Weights of a small mixture-of-experts language model, trained from scratch on English Wikipedia.
Size: 11 layers, vocabulary 8192, 37.4M parameters.
Experts: 384 squared ReLU neurons an expert, 1 pick a token, a sigmoid router.
Below are experts of layer 4 (counted from 0) of a mixture-of-experts language model. Rows are named router (the router's row for the expert), up (a neuron's input weights, with its number), down (a neuron's output weights, with its number) and show model dimensions 0-127. Each number is 128 + 24 x the weight over its row's rms, rounded and kept within 0 to 255. Numbers have three digits each.
Before each expert's rows: a language model's description of what the expert responds to; "comes before" lists some tokens at least twice as common just after its tokens as in all text. This comes from a sample of Wikipedia text that the model never trained on. Tokens count by the router's weight.

# expert 17
It responds to: Verb stems and their completions after to, is, was or a subject, such as decided, consider, support, illustrates, returns.
comes before: "ed", " to", "ing", "s", "d", "ly"
router:108106142106136112079057113129097095096122120072103140132109132138127123108127098110110129148149120168136141119164175092115137159091137142124151138116141129117135102087124114162106161095106131103099161130132120101140153132056094149138086125101120121132132147125122115111091127147103126100130082104136135186132085122129144127131154148127091147108150148161177132109085118145114123129127
up1:133066110173114136146124155130112112118148105124121118134127117124154111166164128144141132142150122143139117110149129115148125118157116176112161110117084140103113151128091108088095104156140127124115115110145082117118186116132151138061118125141136134150135115097142103085126174113150115179124140123158121105072143112117137083128122140129135133077139165075129129139115114151111141173078
down1:130158113156114076127123119127151140141107152112140147107124113116098135137108132101097113112126148088116159182129116103123104104134104102122138139128144104140084149164121135149180165150162124165131141133143105149190114126138154104109157152151143177113088132178104105166163127090142139106130061165123137144132149143118132129125090134107084136109167104089106115114124131122128083112127
up2:146116106107148118123094151124129072124124076171115119145142155158106127106108144162135108119131064139168140147099128139137144136127137137152130140128115124164121069125129125145129124145128112112139112136121097148149109096126113151084108148136118121110114172186121146105115141154109152118081126134146160105175098147085137168122107172180112159110146141092102146119121098134140163077113
down2:135139168119069096118099105146163112097141120104119115133141088109129093129160134108133133143142180130087142137133107115098120095145128139095154125127093093116151170100148126132119139119106174138109112142128132147135111135144143102165121112171162043120154138138132125102141140106114116135140106136122103100092131131165111098162130069125137081169117118155177119112114142100134096117120
up3:107130125155073150121099147163120133085119127121167135154112096127184133162158087072136166124154127156103104158110122117148151132124158137123137115105130149138140141104109142091170142129147159129131102136134165127103101103148122155151104162149147134107134141116100116120102117122122082073113139110100134143137095095124133083107166135142098113098138141090081174100114143115105131152161
down3:127142126139117136165099153095138107081119095138157139141081118165125149136062134137121138155134121117164092088117127146109131172118132128112109102136153122135162130176123178156086152152108128158119159111149129167149203154108108133135156154106118151135149138154145148129112157124120109133149134120119103149115110153147151179113143146137178136155126145120114148158125178134163154151129

# expert 3
It responds to: Commas, in, and, of, but, while, since that join clauses or attach places and dates, e.g. in 2004, complete, the effects.
comes before: " the", " and", " which", " but", " a", " he"
router:114132133100137109097072081127133102098141116122114111123104126115107135139117165124143090121144117134109129124147160154148168172118112174142110127129127131184176123119155101129135138103086156103145165133107165143161175133130124107164139156161100117094153118119124177113122141112108119090114141074136152137127123094144139117159118150139151155131140134136159156161100130112118063093089
up5:132158142148109102174109134102101137104099097150144125104139143141125177126089100124117131137145120185087186121101111082141153129127096157139121172133141115133148132105140123145121135167122109093148117114131158122147144087095130149138117140164128131110149116074133151183102100164116145118148158140128137098137140145128128137139123098077166116148165103144125147120173155133101129129187
down5:111132121115092131085164125159129130141094127133122166100137071143100134160148123122154136156122126133147122128167109134121107135139120153156084111114109163100095102126177094109156137147083150144158124106125120108132106168160170078158140162175116127122123074149179148105109135092160143125092116110162124151107114144114115133101124126106144139135115122149116172166137107101133113083123
up6:080118144140139098120156152120117114136104096136179135125133138120156175117127091127138127116119114182121113134107082134127146134110097132103162171126110109134167101106127097103126118139117124145125149128137082143143117114112158126110124185125161146102115126129077153115176144143134126123128155180139103139077151074186135072106139131117132139088103136129136085134131105092145132153136
down6:136100123144116129118126068143138180104082131093151144131136135173110159093126111130107112135119084152114128149123115136102125156116179143125099163103128142152181143138122112151101115160153129118102138150120138132116135106127141155132082150121160242134111105122162149123117112080143146104105124131109131154122134135115141172145129152108120128121137117155133138128085091099145115118140
up7:119100141128161140123114129114091122133116120120147168128134141127113114083148111171075153143142152164081119139168132167144170116085122146124144096143147102160158123105166126135143126173112177095110131157135133137136154106104124119148149134138112113122147146126116155154141113054143099136113144109112147209155133130086132110138153110141128168115107123130153152136131091166119142136093
down7:133137081148150158104140150116173155128141101157110124109110121102159122124116117104163170109110115078130140120112139111083100141149108118158128193138124148107128138124116116151144151113121129112112141106135092125108121186123125134117116155129104185078091141172139112149108150165133143136151109133165092069121118151166129159121097137086107091141132132112132145133179134101109119113153

# expert 15
It responds to: Years such as 2015 or 1985 and closing parentheses or quotes ending citations like (Glitz, 1872) or ranges like 2013–14.
comes before: ",", "\n", ")", " |", ".", "–"
router:092145103073148095097053123116118148060097104147150157144137119151118121123150189136124129105145130140153139144139117141122178131095101178077132106100107098141124132115165096120104139165112126134106134147121123121149126124102114107163129160113127125111133118141136148138097123138142141135106106148148091106164104126129130083132139137160140144157124132144129166152133071139128108074123
up5:124185114150163149112137123113141115115119127089141095186120135118087094179134154121149104091151141095120100185134097148097130134134090156129147114131110148105138158109104151098102118162145138108091110135146122161145156082142141102099159144108100138099100119133165116153106103169153141121139132140108119149090135138126164139088161124154138096177148115124130105131155117127132117097094
down5:138101156142111141123157085114135127124111123103109162098100113147106116101097096125167142129110126130144156150079162132158118099150138125143139143121116137171101164112124118074147140091085152166115113119125084142165092180158088138108121150137131063102091096132150110146162106146095154160128158127146135139136120141138121133146082122138133158084125093122132150114121117130115142177120
up6:095136100107131097136129146113097134135127170116111114143120091065134123105131109115088122133118122130151130132134131089155122115137153162141141136136083097143132126111073125115164131158134128101141132093106127120084133109110147157058170165131155149147134101144105114080130124132140146095118154100124153113176119093134152190109098124125184103144174108141145117140118147094132157141128
down6:090068138101102148133125107140085143124094130089131140104153116179134117132149149157116074137139137123104141107129141128144173155131122147133096125112151139158151138104126119130123150163117144066127113118141097117127139111081144116120126143095127224125130141157122149136096126096109120125101144087117112087098116111146142114142136140143108164123150132191130155157096120111100129109145
up7:112115173114154176137152113123146171180127127098135181175112168174085083136118103149148089113139133114154132102153103118110122135139140128147077144137171098121123097128136111142179159152117102148115117087087133108114151107126155120120132133138111135120127149171083155176122120140131130128127139127117133123139087097142150135110169145131159135124147150139151154178127113123115116096100
down7:171099102121112076155118113117146152136092156152102127138115093169102141153142103131099132145137135172129150168133108151120125186122180111125157123145117100127136137148160158116145146131127117104081140148112127163114126115154141196161083108125153161135111102147113128117138095159131117178110123145143098115114098164109160106139154145164153113129146122153115112152136117100167118111089

# expert 23
It responds to: Prepositions and linking verbs that take a following noun phrase, such as as his coordinator, directed by, include, called, named, wrote.
comes before: " the", " a", " as", " his", " an", " \""
router:127116143135090121114077110133124083087122104100098133126142143125141128126151118094100078115162125181169130112169157146153190157124095153112124101120109103111148113071127171145113164151082148120145131141128117149164146145113095138138157124117104120127141102111153164126110126157121140083124122119134139185129117097162133136154130129103111114137125107109160152125103123130127063109123
up1:164130116159148109124119140098135133085116114113122108110165136140135150131099098122071120109141145119098142149175082109148135131140161169115123097120129075139114117122125152158142146161147122135164105082118180186119147138117125138143092158136140137126145192113148132119126122111141132113166158117168138119133091162167124095090125120108142138124145172109150144121082147126139170090127
down1:139134110111104103164128123121127130159153089145125095132148111126158089130121057150136106108136156161137134122138127121128101132098100134183163204098127159117136141097108111122117133149148173121142130141091130095201141120120144125143069168182118156145096150107113088123107100137128119121135155134113160113101143173104116141109134112134100129135126150163127141110135132124126091128141
up2:124110156120120120138129095159123082107112123083150128080079109112129192117175117139120134163130118141113101115140112154129115136138144134102129106159118106128135116105150136123147103113133144112132098126157111127127153127111150164107161134127115129149089173115115081145168084127133115098129083146142109146109134146148169124118161094137114105155131079181172082098112164108115131166160
down2:123192116150135113134094131093088115138178065136168120140121156177128089128133130138158138098112113106160126143110104124102135110159114138127104157156140128147098130135136116148127128139094144111144158108125122143094136118118113135122145144117130057098177125081117145123114142113127133146114159137143160135137116108117136146165148087111145143100112167068085150105102095144106133091103
up3:104126094117124092150138101140140126069080118111125119135169145132115129123103137131141090155104123150155129131147116126127151136134132153183111122163148138157163144157096120121139127123149126049162131118128102124169146098115123066064124133103138193169128165137133134134136154147120095133134119141113103142095127137120156129116136136146142201158110146110122151125114154126134096133144
down3:101073140143124133120114105145082185129104167108140113121133136173122148128137150116110070130143125121110134125118107108126167115123126157108128132121144132161173126094128166123127139163135143077132118152118128129144146133122127121109116152119159255125147096152111146143114117096138139100125140102112116171102121113122152150119125169123129156115113112114123124132122122147117096119136

# expert 4
It responds to: Prepositions and sentence-opening adverbials such as to, for, on, In, After, During, Despite, often at a sentence start and before the or a.
comes before: " the", " a", " his", " be", " this", " its"
router:127120122126112100089098138134121069088138114076093110076107144162128130112095139159154141111157137158123136109156162131137131148131138149166145141094129097152127108119131091143125183104124132121151151135146109114129167124131083126122106139136122117154147109134127164110107109148091114096135170128117135175127154108166084107150072162140160120158144133151135135170101116125123096122075
up5:116130150145165127106075086142149103125047103105081147111138123109134130121117122139150131110147117121066132175145160087158122138156119136137113149142114130163142147084081146176147138069127150109120162115137123114157099152110110123120117152144141116137094131163110091131134148134118152108131127116142172144099095139105112156109125169137121149136120165116133164143098147150091135124127
down5:108084115137107108132123143115121179110153134167148131141120143115140158106137124083150129115046151111165111131087071144052121115115137109159122121144152123162111120161143155099144115139124118108157078134097124130104138145110136103168144142123109189145142133110123137147168116135145121182121111119098117138121138116116127100158143098137136088111114164138110111112131137152139101162142
up6:116149110147172094101127108121079143123101131100139140142137123148189135128096081124093111141166122129132139138116112157142138111128134112161153147133120128203129120136143095108100152149125100132127186188102085134121122122125139132162090121122148121147146123101146111123142128110135143119100121103162132137136078184114099160136157132138103116114128197099164106135139132105133094103126
down6:152124146126127092109115120159151172128141090127129103161114122081140074139136109127125109115106128102150126119145107142070073130115114125188178110126109098107099122112119063168142130177120138135140105133119097126143098126131139159155132131165115154133068144145142124107128097109108140151179155169143107160112125124148117106116118129137133110097155094152137104147113121143103162132102
up7:152163133154092126161111082144123113137100163145146099116150133111129130145084111128151133117134122104107147116131105141143151133106140180122110159166165144146130117107170126154128138126130106129143119128138147124115138102099108160065096110130108139110147143121131158097109146116124116136167166111125152151178082099141158108171097138173119137139096186143088099143103075129125103169114
down7:114143143145129087073168127106116055096150140111134119135102124138101155128197116085158139154123136085129091095142152099124115115127118121181156113150156164089141133118145136107133102122106133158112151134120137155124161141125136077115105155120147091100128108105119148124106128099101144091091129125098174131151155139133140131130122139135128146136128129138171113129099153084131098079135

# expert 26
It responds to: Plural and noun-forming suffixes that end nouns before of, commas or periods, such as -s, -ions, -ties, and plurals like systems, areas, conditions.
comes before: " of", ".", ",", " and", " in", " to"
router:136101126092110096101055098109134169063103116111098146111125135136136106106112131108149104141154116167155138131131123162159180160136118135145150086131122112170171131122154099163135109123121165084135156171129129125155115143085102144129117126102161117090122137104115149113104131104144142128129122119124098118157104115150120128122130162129124110157152144093182117121096105126127120076097
up1:082142153106130121087121117145109152102106126110141142127114137150168080153131156106119125105165133106133137119127109105151082120135104141085113093140112103153125151092103113102142145132135122133156142122099097092150123146138107107108146197115115106101142094107131142134092104126106151150127113091127133163109116146133082138092163137142116135122148140151089193182162146133124120151068
down1:140128153141170133152128155157114128137154165092124114168172153135096150116150147159142116170113119139107153138082100181124153100113153140117123111159125106091152177145112093143103145081124137136126124112142133146128134102075137132142142097158168143137104139117128083119101164110161113139130151102165123090144148155127131114164112101143128111171158117129153117108083083119152131165152
up2:156131097087075101069087100124131170163164138107097154146148106114130140140119120146141138116151152149146112162122184165107169157127137134102160123128093099133113153136106095107133151146134158115162185144138114157151145122132105170140129146146129136130138082156083162123153148146157122156134147122136152103157119136093110100094146130121167133109132162120123121144157129110096100123119
down2:138170148137165159203147136084122135117091132147138114125127142135129110171125151135111081130117135120130131121090089095166125150146109136151133128137155173158119113118159107146112106103100067095136085163120151102118144136134163099142147103119125082127141174106161134140101133144096122097112111149142129124097168156143136170166121130148082143156142110099134135102093124138131129140140
up3:139123109112147097152143083096148147121107145085093115154175138137141128116116138127142119102149164128139054171154100128136114142131110131155132137114141093148137104137149136165138117134137151119143122156153175131121094139112078118138135169114119130192157136122093131140154095127169159139130070149095133168161131110064135121135115154104118109136089117147141115137097145141121133157104
down3:112147102113081130131121150090130149105129128136145148095060143086142111189132102073117143159102100147148155094122118138160139146204084126128100107107147142148086098114129134133138126111145107109129129137108155132115136152142092158128139113117161131129130121158142125088133092150111164127112146147150123098102106134142112128131148116134128147073132189097148138126142131113120118180144